config.toml
n_layer = 9
d_model = 768
n_experts = 20
experts_per_token = 2
d_expert = 224
d_shared_expert = 0
activation = "geglu"
moe_layers = [1, 2, 3, 4, 5, 6, 7, 8]
router_score = "softmax"
normalize_top_k = false
routed_scale = 1.0
balance_loss = 0.00262
balance_bias = false
router_noise = 0.05
router_bias = true
init_std_router = 0.00719
lr_router = 0.000523
vocab_size = 32000
norm = "rmsnorm"
norm_eps = 1e-06
tie_embeddings = true
optimizer = "muon"
lr = 0.00244
beta1 = 0.95
grad_clip = 0.5
batch_tokens = [65536, 131072, 262144]
seq_len = 1024
train_tokens = 616500000
steps = 4298
dataset = "wikipedia_en"
Below are experts of layer 6 (counted from 0) of a mixture-of-experts language model. Rows are named router (the router's row for the expert), gate (a neuron's input weights, with its number), up (a neuron's input weights, with its number), down (a neuron's output weights, with its number) and show model dimensions 288-335. Each number is 500 + 50 x the weight over its row's rms, rounded and kept within 0 to 999. Numbers have three digits each.
After each expert's rows: "comes after" lists some tokens at least twice as common just before its tokens as in all text; "gets" lists some tokens that make up at least twice as much of what it gets as of all text. This comes from a sample of Wikipedia text that the model never trained on. Tokens count by the router's weight.

# expert 1
router:506501549499415477463444618519497610398445509508507510536527536484426442516530571542509554470479465468471471497429439384460620446447394500485531
gate3:471481548659494458498532462511422426500501539513541484550541508541574444458576463491450497459545461534457432488564523524502461471478447528481496
up3:537572522478400461538477494498523405566439450516497457499435460514510495441507464454514452508567540439441515553552564466596598533438401446486444
down3:495487532508522435460461535519482427537500452419512468430507467446439459589474557450495453622414490569557564494458440591444558509575564449650584
gate4:542530560530439594468519490523512462523626431490412407503577467465472514603493532468498536441529498499503479373435530395553502455512483572498495
up4:406440488474601585481450550612528483512456508443430452458539382479571503510504548509468482515444518486482444643483515604532471578620614500599501
down4:534528496489502483482439597534359543564544511411530497488473571411511517431485400442559512505479509577368639432407523534439548514512555491494496
gate5:576468432568502538365541461475481497497561538473477603384526551479464546521494541439515527536517482532530543474496490415451508548480473598455476
up5:516431490548437565515528550476475488460535529468529577481586534485554491486589590551487459536432509480561518558447524461487515516499516450531441
down5:410474516527539571485563515529456536547544531565493452441539519503493437537478431379547476560519514589455517496582560438533471658409489508474463
gate6:600478484566477520430489496467517413478543536536496508512560539473487446515475533478597493445481513546410541440510617515499548454570437546492557
up6:511444361506443575458511543488491507400387510440571475484552445491457473468566495559569533469518481566461593506467515551508552552571497546471578
down6:497467555552529421495539545486455458513537566565444523474522464587521500508442474562527472409512477526510477527470523465559491572556606555504515
gate7:473553501457489429424476454524526520487502372446512537543496544519486468520470504497481462486451419518495514510489448576475484477564581521415466
up7:585598448454549540460645468427564498564428640532521554540542450448509465524456517467402518495475524455534476539480528410454499560402452507530461
down7:586516494519503441473552514495518484540558513520527495565469578493496495430411475453530486479592526431462516414462594586589454477443479475431460
gate8:608567526490561525461454576465493498513505476432624584531440442503580560537558414450502551506502487440514427405477508453455505518539533470499476
up8:524553467478466547485454563395490480502504455480587565499426440471611543547507461434482553545598502522519426397515491477405573480529440415533538
down8:500540514526452503578521415464463486469481542504523445413488439513497460477567484555576582563474386458591545546461536555480540503536444539528508
gate9:531526620423463486386473537491514424552539414454380506418452481477508467438492520509518538489441501533482532551523525507509459473518507468505462
up9:488608497532561505499487544480466523475569641549586484483531557457466485530567534484508494516537527458506498476519434436572532556399421472505552
down9:465554429527556483464472518420489506506528555500538618573482516434549454560480537510515452453509518403539467485450520577479520472531406515506419
gate10:469440553520545486526441471447427498548469538435534472590506509448487501561484512561549529471513546533470530446472511579467486428479484494577498
up10:572530538549570541492589488436547496490516577485529502496465448402513469476517419447457481441412530502481499458541527460519439507518541455444518
down10:468507605589484498478472413496387644426495462525518414580491482514471468516546514474562467422560471440486545381463472516541466452513527538449445
gate11:479479409504521526416489505506496619425459515492599545569523556453581515434469465456462518504372458512459484504465536431447590553521490490472547
up11:586534499471458519385484509489529468477516518504546499503445547477521490427518574484498513503519536511397580551516468559492382428491456597465476
down11:479485429542470503531515425547481518520539541566523442433575492479496521631452566534480556605521442529423451581293486589430529458446530459562464
gate12:468509477509509507558540560545475507532430559516562556548474508524455525484529497489516459561504529549516397418542507408495483548502517546498463
up12:517524488513480521553519476511574497546494427475512482512465493515513479505488463460488469505510543491522604603541509545519503535489530534496397
down12:508418508439437513437500529420492524438562447582422478435551535560499425365587573532472547528558541414540514501568501425523441502540524522483505
gate13:528506490490480578568385449472497592450461531496408522479579498484441522466506528506375541426447500528457569433486545449545478600453516520464537
up13:527549518574579499475523538420534576491536529474498463516593584521407515484452464587438477531539526495496563389476542457510622448514459509505480
down13:481510515425540554484452403410441422470559563442520513505518445503456450481536509549456600460462506527476453579454500538539479506471482479474575
gate14:419538542584515483528457520506521544527467533536410520469481485485545494562440485496515459521574559468511547498527408546457472478527453505433524
up14:510449560446475556526502442410480526461506516467568457501504572528458400437546476511491513614416510483504553510496482458544537553521524507506523
down14:552445540549429446513449502548491421508484562556520579547458495489492419428453556486554508503429597505581513395541505501427478440487531455404510
gate15:494564514547492496481470597465467540553534486509553459532517402513504538465533466468513457453519473497496498484448491466513432463486426494543535
up15:521543504529461394473583560510583477558476455550443399526444454492411530551537556545530497478424544538446560531521579484472539550579466462501539
down15:472524453525498567492378534448499497468500415500503616509409560513590467421467553460602554491409502533546564537497468501500512500480460501521547
gate16:436438484506417490492516473517482466520490473474507479475479599560572630489541460577450517573431450632552498512500546513539505466513666490518495
up16:551533499543526498408552495461588540525462525495485499511482416480456476513565497447571530464609603344407564460547494503486497541430366461465592
down16:502499532578493485580482509436527632519509511513369576449586456455511511407518534440569556488569492516437498559483496493507507564398497548631483
gate17:498533526574515447504477518523512556396500467426561533505415484470565435506527484496547483525430437491430483509485481473451480367522533511457509
up17:500401454527361546592497592480515518480533549502441583534387482432493517510454533549438519584475488517432549567518488563527575416483545492459471
down17:536529455406443441568451541499505524460489451438559491535486476530499457587472408508464538549424469444512508446473470463386574378530512491587526
gate18:543397563515450425485492558432397534511488462471584505544373536546499482503408526473524530438500559543482538467527496561488502500505482464554491
up18:558388592565415427552582523534460573515469521462532478545463554463495523417439475411547550470515555530446455511531568457437386538430485483540451
down18:472491544507471518481433594518576577498500569520545606513503495476548559525464508527446503456492531500507453546492540461511625507568527501476532
comes after: " |", ":", "|", " on", ";", " ("
gets: " 1", " 2", " 3", " 4", " 5", " 6"

# expert 5
router:473489489506457519462643475481579504522466388516395541597544416505495598508492487428550485542476458512462504523478487547557559458546550534480543
gate3:461410595435485489515600507457464522530514501408488520514397485457482535584519444497487444503513455410437585368462435564483466491518506535564596
up3:586588407529440490530454520498450452449440497566527524420540466492501539468458501405458420545521477591465512488603501477548595495519442392421533
down3:539599550479540510433500471502552525523509510537535478526515566651476497507514561557495535525490565574530434556429467544496502472535497551513426
gate4:548492461550483554530454540495475537481454469486451689576431466521477536547559525409500517462512448495531626582463559447488501463524515486411566
up4:505455498512526435469457441499529400509586486461570418480517525482492545451448424495534510462569593454476477462553412476538508501507478469507426
down4:486507560475499436460453502527368542453433581511476545594494539470497473546466503400445449599467388522480510440421433436562440374583490503533499
gate5:549514417571485449503457527588440576506557444410633484461466421606538489509556534500529434560487496540544439498566575504501480571541521474538465
up5:481436527407594498489484485453474603529516500541452531552556515443522460545478540490413507476499491452577569501519454490489507494475486517450514
down5:516460434456523433517466497473583492550488523532465486442488515506494502395539548541425511462500446506397503466564427522565583559447429447529448
gate6:507658451444474526451442533392541575527529425450462473424421571503546468486565549502587430387452450507462491473608478429419480516537535584599589
up6:524685465438536511445450492451533549598510447444434489445446612495532436521509505534529420406470425473487538470602469482498450452541587581568624
down6:565476498424488427475500440508537437500526469501515529484481563536548436577471590450513578457499589502494511476470553519532484564557491502442528
gate7:555513525449519513526567552430448492594509459475502485441526503408501485408411529517470567527601548445575460529513441485531553534435492519494524
up7:473557409495526488487473556552573484426458430509541533473462520464549584576476527564445462485538460523427572597476511458504528441507618497524566
down7:467458485534468493479518424443474430537585485446466538521520511523564488550490613420440585427583418504400468450498553489391474515504456521546487
gate8:451479583564482413442494503457569585510493475505481524496522483448534532544419609494410494534449603594525460439482476484476476464553522528479443
up8:473529532455556504568529485536422494530412559516543479523492465443467548398486405498535571358488442423481504679482504485468523559461494463530571
down8:478544407448535436519463514447553562530549521518571491491466472491546505430491494600452577475504551591440474466463481440506542489491477465606403
gate9:479487499483521551513497510495562571467412511495461542560444500521543495490469487426490453462598429505625426489626564647535529395523534495440484
up9:518513488615561474461488524530474445392493543415405540566553528526491474373424497497461421436510490450566571524568594498535506385513520514481559
down9:538520464456511487466564545511452437567557405548557483522523470499491555544531530449569416590544490496464518549546465565610456484425531540476443
gate10:419483533542481546514551459531486573460527441560572474465461581486533586514548520501523427423435466421505584439531487481459579490475488456520538
up10:596497471437491469499458502472488447494482565493458494605492468511540540497459491524438543555604549580443485510455458490534561636490502507507530
down10:516487454407434512497537547453582374527547522559532494456527596538492427571507524555650379486515487417563476524425502554544520532441525518574519
gate11:604502505499466561460555397448551522421537390523547419481495477489500472394514486541498444573515532478522467579423467499495505448529454518538498
up11:468496625570538466415501476507452495607599627473539418468506589491476512493564411476563491410412555477495505496508488502508553424532529536510423
down11:562536459500534476561450547543538496475501605493507507475507488476483378497495429545565550509532451535567598550473488486502550509497452487522485
gate12:525442541573489438526469512520487546576573454473578512462512563408461471508573513620527537554478595531527506479542438527526383489510437518450469
up12:497407461584464516526484452511427512506537463502520501477550481403529515506485686423536456498454477527498456397566508498522544435509410482469413
down12:546475551531526403473537524567519547672512481463468424520524430492537517511490504547486548510561542455428456447453467516406525545409579547555482
gate13:580600486475467520482562457519609557424432445517526375585415481477569501539561471461532473487484507536501602596538516522531421480544533425484423
up13:502361490474502607446527535491463409490551511480532554442501568559626512484491512455518532510618467483533517452449530561483586558501405545507613
down13:492616573465456587548480488458540503498410480419531561468501438577576438486417435556517414545509394512486617616486450575532540474395485500534444
gate14:526482417496490503466540420470614486472563556481463424466472528483556484492497494591529390524388511554568514425481529403549455473510528442532453
up14:507491492423546477539483488412557444452520403538463437512460514587441531412455480505547446519529519581576528476501504508505476492469522521559484
down14:513554507522482458470467428421443519509472507543430479520488426436475473544585417439499501524544553575471476503497478487495519476479462510631500
gate15:485501515577529431488490582601456491457509415586472506556425563492515514503546448496503437512516507510448411456597515502446504499489536501501521
up15:426482436567513515506580461552504553489482479492537449528401527551486501512591489473484521458516518672564580488501486516471579442614457495553512
down15:452511523587499483460518494547548498487558511515481491510451481536563458500446513406470414591524500509448594452452485513486470490514535512458597
gate16:502511476507408439493546480531568449508547506529466464525564505515526517467508512580567476457545548490468554529458453558477436473444468515497530
up16:501575583528527493536506497509542462437582507502462459545501409551567558484586506519575432472487463522533488493491431487463514494524537582488574
down16:576507564525504501522536457470511508514471542579502502445444548495494535541557446519581560527548476524552567421484425525432589426505516490367466
gate17:587534567422477493588569440485595527585535478562463490551435600565536548549435655477487436395456468442389369528491505537587486456580522496446433
up17:472414512616519574497430518506446482501519549463561518516553472540506480540515470421492511541460453504442508498484585505513542582449529472470489
down17:501515536429508481400484486558445493497529510433532621526525510489491443590540409610528522507422582536463539530573591536467443584526481503539587
gate18:491524545539546389548529508408506566553449495449536564422574585449447521589545426548591587466532489567509472607502452471483456351585503566535438
up18:540458489555419500456417494506399487539540609572522462545504351507413474521458538402468582466457491483486564462480427571540551469490508440508463
down18:483407508603566439435493530474484572489627478477502470652595478505494394512462435495473534465366364471505426508493488502448453502520496482497482
comes after: " |", " 0", " ", ";", " 1", " 2"
gets: " |", " ", " 0", ";", " 1", " 2"

# expert 18
router:493539451455463469499461467597527385474509526397583576421484574528586437541460534421502578484466496456544526528710529571504451487437600539467512
gate3:563523516507479541399480524486544481494447504516511441479445521481463436492472547412438455456505449494470412558529504466519465473541494505525463
up3:516503498452483511427481492447504520439460519520444601468529452484532527497522517420437444516480588534507438444524547470534477552525501491572500
down3:502468533455503479414449496600471529542506415495431477557442517505612543565466536542456469437418629459520494458545472468413485490533452422435436
gate4:549385465549434502523509532553451538452496431458476474541402522518471576487481473530530440551608504452408523421569391515505554510515510414470513
up4:473488480457493500583571478475433548472523555428498532547518534459441547534512515541524538517485488524518480557475518513554445457462555496570512
down4:391509489573562463472490494483440489416497502441521583413452582601557453495366468395531513537500506434531517512490588432525484507486460472424541
gate5:558476462474453525498440473553457411435502553480548487492530440528518577581481502502565514449514468462488486529504356557570517400490584475500488
up5:450466472502590541402394586523479544521499493473407439483533460522508482381609596471447491532565581597511498523490604482406502564521460483522517
down5:550543521544464480514578443532472442388529553431547511512554487450467540440517562439375522475489524529519368493495459519524476536423563454520533
gate6:520515513479558531518469500400429571508414478498522495418510443589512435388604518486475603509451475424543452551485581615571516593482459538586481
up6:513535528509570489510522518402365580569396486475482499447498468586432460464582513496520548450501479375593485497510589522450514388523503565596496
down6:446481525412465501516493520502523470594428435545506404547499448516502471447546468473496535547522431534471482511511437533531531513588513575467573
gate7:433500493474535430513504447521420449485447512465560461516448455445507550563486489576415506444538472453491478464477516560525471500498471531554546
up7:412486487567514498419543555549483551522457506502426449477599500564584515445506525440612504480503444552439450505517412534535458522442476495487590
down7:492564518545476530522505575498488478465477500486462565523522553549521404579459574483552545556461549512402551547531411514514479528552568362505523
gate8:455474487526501483539439532450434444419567540481505474467512606472482506463442547505525530554491483504526359565522471483485446445495588523457443
up8:561488457470495507496532534624553540511424521550404527501498367577487456564563553499429472495519548440442519448480507519457565538436459570521551
down8:543520417508501540532465566435465533515532541482627465536542464441566587611526537558471510470525517513505516554484515516437489452531485504496604
gate9:556470581452454473443451460593569432550513522438546485418550480526503468453599465528533545549518522466507442596487508566542552544580468608574570
up9:449385501535463512507431440446497540593467495500515457519499547576429480493490527620467507388592525490466489512517549539556441471590506500411501
down9:402527576520409479518517485499468528490556466503467459545545572522480478491527552485586480536541513490552574427483474545471421472605539565533448
gate10:456431432429504553401473572553450546477567527485370526470523422472492482428493487524477551485504396486603452499526560504502470495593572511491565
up10:467452584537519609444484442469524547571487513554650460550457616485484514467476492543454517506533440486477470457489451482576556498548461519606594
down10:522515527513456469458488356474425469477455459503515492461551497489465509477490474618428451532494489493446502457506484536470418416546397487527493
gate11:407540553492473460606503489521496460574490451610500555379509466406507521508482485493464528514545434491549537530477558515519540478504437549510525
up11:600513476512482480487507446599522578558541530506534514550526553467533464564591336521545465532422478489518502502509477534475532534458495556464535
down11:551415485556434495438579481538423448411519507447425492557579554460570560534430515481454504513378522517541534523504378578522485450469436453555489
gate12:504445473478524445443478474505560544593464503465541437521565464524450496543513412506510510478486344530598539536510525513517498484460558504434511
up12:538527455362521431427501413537544442505534508531524519493479521527399449590427456497457520567510531533427517570443537510548537496543508566565479
down12:470434578557537501546471513521474484498492523497459500480489439491593485504470560547462454446462510497611543557494460484506563569537478474434441
gate13:502536421490502509456539525503459453539434490381531455600510550470454459450523508480504447451482569474497520460544492505524487536447496492542479
up13:394492423603470527522476463460517486456493508525480476482492473454493424454500509548458552447447497495472522435537483456493481478531492464597608
down13:482435528528489431571477487430535494510573533566433507448427430377511502516466557484461432541412464513495505512484554422521478462486491492427419
gate14:528403480520604510573476523462590479562614509398519506495524523491589492572474459553492575574464490453510469470489495484575479559548394493476504
up14:443535554558396490533539469422480460516502471452530450483494603527360394531421483459544602467463525470537537529493608492568474492421497592561479
down14:520500447446469488513448603512464477425590563516526435561586455513501486455526530460481602492456456501530455478508546507452411538503505532539529
gate15:542566473430459531526495455503484388518486421507509510480400579444533506479472559490503445584620550473557590442527499493472496442493546458497497
up15:486486507515574430586473486474446580491530459605554453608576489533494551499513536521484502503488516487558550537462537445541560543541485461533480
down15:513534477506483473488540526384494515443505512429485477507568473517493451457517519483505490453546491450506460536484419469514421442547469557537513
gate16:476524459474602498492483492517476467465420459516472558433451539551522448473502580544574518531415456545551422443527351548491509494413473543515496
up16:512435588477446520478466535488439513507503513499462453591512465448507496523479544480513468440578675525491552485511461442469553579515606427400514
down16:587568533477478577513579525481450431488495440472561477525494491501502577530449551447429497466572496495388495477550475501470469460515523502420429
gate17:541581566458560531599511457508501403516523453458607483549511494496469435563403458454502600505513553517470535499479486523579560545503535559452524
up17:476565519564481517471510552549508502527444495459478493360477522484469484498541491474486528503489554477530534474438548546552523558492540475412450
down17:505423525434567543486553446484462473459495545479527491459550501431386487606617502424476527465528575527454510467459465546525572593384516474427526
gate18:523491399535542411584533555471558457514373567522552602553531448499598491553514527499506461562494500550604520509535559559520513585562429553494567
up18:489527489543474491494578533536536544583554405556377406458585478439454475524572501494501553552487517495490523457486523415549468580488495478413418
down18:545593527469434492602504474412457510479427353480509519457441544579552472538579561482484506475499546553519448422454515413433439457511515462508532
comes after: ",", ".", " to", " that", " for", "'"
gets: " and", " a", " to", " that", " as", " of"

# expert 17
router:511580519522546487524521482489401476522488555443563430537481563494444466513480388536552505545483458466451447482534521462441504492520464488535448
gate3:448506527473469460531562449624511478475411540518490442424526531437442469385509455509494481490546541548507512488510485542483510511500560457512472
up3:503446534543486390524544512510490460433488423490502518482567631576554554460555548587529473588546588416478492471455473473412455551468569483519491
down3:498528469439548481515440588430552520559491387524597454470530575457501514397562447439469500432547606494495483529546420573476462445477517465521530
gate4:553399518567516513486445475483469532556560528421440473459477437481596540469512436508440425520558428488515543477518486506514493471488543482486526
up4:519553433539543485547488658409468460495500428443530509489506517432409423489491496477563506467416637388425530508545454535500505543478440444517517
down4:506530551482458531516502534418496521375453482483530486498584547433430513397467485464521544516484423480468520452543440496435395493526509474534512
gate5:459536489467460402578407458567512435430381517542549590634563497504474571456477473456496513483444435544615535462490516489544561524474508534467527
up5:609507618565512507447475473504568458491499508495493463515488487565473446475497517557598431533418490479536470472509512534433523448412496531437559
down5:512359512488555496533553492449516444522551448458435476509447482535451573470520486420523455515492542457462506465546419428519483436556440517485456
gate6:524529648450564467412406575468533474559521541591459494556533523516539534442518466477498455357622464536571509454551436472446558545425552515560538
up6:527507464506509515509588511617491467489482447529502471523485449554464474563596433467463423508571385450423509436440588504494546487521361488545467
down6:427513486616412513493564478519568428468415492581539406387605516575518489583442529491482612495549473521449480499509479580485466583533503457485516
gate7:558530544485607534457530475514467438464531484508496486545544540517447470498465413510530528452564472549516511402557484484536445446517484519510517
up7:446474532478515536375530431559473516476547469510489518439511440444473488542464503498464402558509491544430472479453510459387574508431448487436491
down7:515600630600525489493556441644524489510533503488530379572602542462567513480505463421491476460488519460469439543497506515516466397590481447589484
gate8:395517562581484479377493527540496536481454519510534472448561538480561462372521488539541463531497465495520514466556417468332402456485571497481455
up8:399507541503478455434489516566460526536457520500514471470526631492510427469488486539510490527530483446561526478527350541416452627423479540455513
down8:538495553508601539501532439564399405519517517515391516478502541539478483423514491516454452417454343551447556416498625560499535519520586503441509
gate9:511517541522478431504388536502456540478517469487544606450624548404465426609507446498378517356467543523503518495432408373516481399540459481483517
up9:608547577518420502433481527456556493535442425473468375517499513512484399527501526566409581418506521542516383524515494555440487475521539489613476
down9:449588604444517518608553429447486470558540480506424592483525449516574472503388530465457393423521545470432512451542528355529426487567520452549631
gate10:450481455480444461465442461448452507551475466461517463495574477453500443462462550487494471495498512521436437501533523467515502568607458469444528
up10:488490439545508458487442451467597542535506457467543501512489533546508567512543668563511462429473472491443484475485598555494535476469565449540479
down10:391553435480535476531439398469472461499527498461544487513516582453483474467562464498501548512514538468543499489448405459439485571465453472470472
gate11:510509587557484564519529479513518488408529493543457450545514426513562477433536425478536490463506511525524561561538532496480365493390556513409514
up11:548517533470463458524509467504520501497578480440456446573514428421547502477473569490498504479476478406552457530469516454533537472504461555432458
down11:572469420542450570483527616504503542396567525495549404515513509536470456579574545471525452569479552490400502479485510392424471462525498528576439
gate12:415489505479488451555487550496435513581485395503582525404495510513519542493469518502437475481494465493451522595552508510518501563517508571519442
up12:565559474465485514618438493549493459549497429489431582465513497457552541516450550459495564454440420465487540543473591443510537511503522524613467
down12:515534509464445557513448439552569463482415523514477493517484597429532470521427530551454555593468501427415524473440546546607573515483517522495504
gate13:516545453515453452540536486521547528498485405479507463600576578567388416405516516535502551569432534543552567483547518512488498464558505490506474
up13:527433521504529547527458466486499450473486543529532495454508453450535536569518430428557473444546501470409516465463456531553434527432455558540443
down13:515554488453487521502453557531518496603561496332617495505595493454580413600469474469547558430519523540565465520455562479472528416501501561394518
gate14:421523522416555581469425527474448477463606556465509539449622462569540533444470471430518581563542458488514505472485507520391493492560442584553426
up14:530485527466485537503396478572435493555515446428623465496518478586585550411455538483551482581463380452453444573540551551454494533528410426505472
down14:530407531453469545464527484528583476431518500516482521525553516474522534491477562534508431425482504523651539434503532504509484446495457456407558
gate15:557460469446414464440562524495478495546504495491527542554495504512495494523516453554569391579428436440492533516529508451425532463450471533487547
up15:435448565546490588390426503481500504403528482477485563525534440461515428496468404493474487404457419476580569558505655511462545542473516537494484
down15:540541411476570454478555458494583489498467449467534480615486549536491508489624537532491451404494490403478470517524472490483467587541458464529490
gate16:474498467461504496529460507485499600522455492517516425426500487525536446614438485437579476452452494559491527452534533560535561401466457427549508
up16:434511543522500509439552475515438473504474565584513624518448514549573551654517500512504476511436500505475508489489491519534522439588543532436463
down16:514463446481435587444466512549538471570465513474568400462410385450517495538454514561452501496476490468553607468456541492513455518464572414521560
gate17:459539468522467571499580465479422421378579487550492441570529479467534481455473502524521454503532535523535601424533475516433536538491504493453514
up17:444571480516452588554559502460425445412551516523458400548627395456459553405521490442519452520586520574554540475519508441560564531442521477467465
down17:412447528510495437503523522525535482551398434606529510467573440450476500497528521407536543400443516514507405532510502489360478593538533518546460
gate18:563509548504581457553487468489441494512497528513569512536485446491456423550503369533435395552522464474447513483471570466458544489505487474506509
up18:479396490510483492484463468516539508552483458530398571488468492491514561532503406530519451469589519517479477533507541562593441382516551468494491
down18:494465466508498424454528440582523410530480530483463518483569486638467471545501505529530571400544503462538458541542485546546640620585463574483499
comes after: "\n", "-", "|", " Coordinates", "==", "Personal"
gets: "-", "\n", ":", "|", "==", " Preced"

# expert 11
router:398558532474509497583434462534575516423504482475579479502535461441444507537422533452402491540436432546512512439563520520424508510613516485466521
gate3:540361522527475498474446486518425548488483488468528537536511472630461421406432494461611529450460568437420479475534564508594537525510439477511412
up3:468524555473504453503606507618576474523520553459510465481464536432540622555584489543463481505525494628543524464435455466458458468556526448556559
down3:502486444477495509489497521526449461522531557482519507424474571458564387517437511582508506363579443529400425474472517460556494486505492504452426
gate4:504549489513451511540435446497577572479463538406503430491525459432499475393482533503568542481523572459539484528488509447549525464543492485489482
up4:514537523582592519565499503541489525521473453378531561441527469531498495419367490410516491499602524436562515499485496487552517488498474478459461
down4:438499526420450575499508476502487387504450416528505435480434539529452480474504532554495587464547488427526538576563559492444491498514508444451523
gate5:456509474501592446492563523421500472495497553565549519494441385464451478532572514505504463555558476440531469627489436544516503555504567459529546
up5:551535442404481477490492619455537534406481584573541515496394478464500508546480557517465563451492495477616551456493531492500535551527572534539511
down5:529561434447597468496372447537616461528513517606481495503470547535491521541485464470534527520539535527560446503501449456570506452473503543505488
gate6:449519488426509546508451427549520577541564503409545509608611517592559534521506473470540467424581536572687418499473432456602523462521575414507521
up6:490509515465566517532473465506583562565484517438497528552487508548473435495453492410525444446589581573624459456486499449586509491497542389497579
down6:474514502496477455533438455430475505531493552476451533565394441448638553564422432480547503541596561421531506475551580397491576494483609504492568
gate7:487443540533496473551440487446439541502437517505455529434526447452493508609503486499453511555425508523495492468471520511466521489483504508535489
up7:459514452448535507549542392488558496453577498473531509554506568513551398501501495385488521519492475504553487507533467452536619449517522463459532
down7:491479509477528484536534404497366495531478476408517438419461429452402498487484469496459500544509438470582484519514476473552593441417553564547598
gate8:498427524504537594486574441478548565408441559552532548451454481581642512478449471458525525482546511614503528536480413489529473526544474567488584
up8:421389553498470605569495550545546526445587479503571458442485446564549519458532534403510551490537503530532540552453478515500435495498490472496531
down8:540433528546446490556564453464486612420470476558530513492494457552523464503457401457534540579522434513559439441548484496544481559368516476534505
gate9:423542478514460461523500480437529450462462474468500462561490480500567490535552498568529499538619432570472541484476489466597488556587539444481428
up9:424478555474592590568436462569439500441575410525551494451417428379459557509518496522510436428488569502549549537488496520585547507555579410470451
down9:489496570430490497504485488519581556533498555554495401517456521535514580588492506496610476485505607430533506481487562539426508492531592389456568
gate10:525499419419586593495609530463513474521501463429565551562434513538500525562504506521362593381459534549497484436483491495525584557546544479492531
up10:571519608430559547495599572460538478497511516472533488573433474579482501587456532489497516396437518531506447404528470474491587501553618426448409
down10:493459571496508518520502493489512519483593516572470575441481444483445429533556515538495537536621481503464514491403461463452496517536525594585568
gate11:477533542554434499606429456570509513523485522536501472508616552536457583434454472503468502529487577517533495497493543466492509575502551469381445
up11:479436491554548515525606522447425493508484499445469494480420488513530447584549491502533563476483524482507517479520498523428461449442523481615619
down11:426578513534477447494491573491480479462470532545571476560553476492655446477613560524463430506462447664497522576472554407518454507433557525517444
gate12:479470469502450479440466517377446372407471487615536497531552523381386362429454548574512492484419420484490525522536478531527544507509480467490426
up12:482480446470495414438462526505514522505484544490451463458450527439496393482475600519509518472613579596543440485511472555525441512469422496533483
down12:523427536527526511546487542467493632481573506436551522517535378484471426522581549555480531584456435488543493507523520536483480500474474559470567
gate13:516429474501455452504468485454613590450491496465470429502465500480534500533486491586393421580544593542489543576494430510511419474467497426483482
up13:488530503469491526482507521521540487474578491485437440517567540464592610409478517572442470584488511576532508554524428653521457524441501529505445
down13:408494398511459547535488513542517505523479529574503445545505482414517528441523570539428591460510559587418453580510441483501568526514527558560464
gate14:488510501525488482545456515493529368538427570460555537467568624590524470531521470549536474521483455517599513555439503595444495501564528505452459
up14:478456512406555477424507474562419571499495477508439435515508432466509509437598492452513488479498561440416487427523584370543418496406503477469550
down14:471481524476534458513443480477425444380501519554544499513554527529610457418520472406531534434380492492494416514517573446517615468507589525451526
gate15:460507483444470581534540448453511358411466520523469439502471466423547444573443538523429470524463500446394517504549435491577508479378579522507543
up15:543430467449495395493460490529514594534509380538454581396514501573547426558501479538566486473442462413557405539479550588411513458428535526602571
down15:665511520509486489456378362493538464435525463466408487567421461523550518534563618545514509534555527627550464521515526484524586476516484429558459
gate16:449545551493523453521530467445525531420478414545455470443511627442509540447544524513513484368487512571502456524494476524490546601575592549494451
up16:567517438428507359552494491502517462496462455526543498477477552415495526459498584593468407449457567463427447539490466481577574533527528489533447
down16:576533486510511494391527403514458514497432402495401473438441477541510472407489432433490464476474458443430450486483584411497490624551541561540500
gate17:448543503465525442388526463397485569495562493488533570518609450554576553576412539511466541580488532523475479483590548521495467436530403461515434
up17:523452432535468547454464462470530550509590465473495482485487501483618514475587451536512500462490390600374441450538519493516501472424514494478529
down17:431507518492539579523438471475516466512503578494549489534497452469359472532480460480458538578472563580526572548565524457494526567498458487514540
gate18:642538425586514449494504445473470467457492450469555452580484493415609505445480468460473502493451487514484561491552488506487489539428488446445543
up18:363439471453538527503471484498517478502543569532458496477504483500447598526451452491558519447500465520537435461478523456460579468551446523499548
down18:498408404557515458549485475447442492501457499556619527409523449525446498547530468483581517483499433528484447542585435408506500555472497524535571
comes after: "\n", " |", ".", ")", "---|---|---|---|", " ="
gets: "\n", "|", " 3,", "===", " 4,", " Set"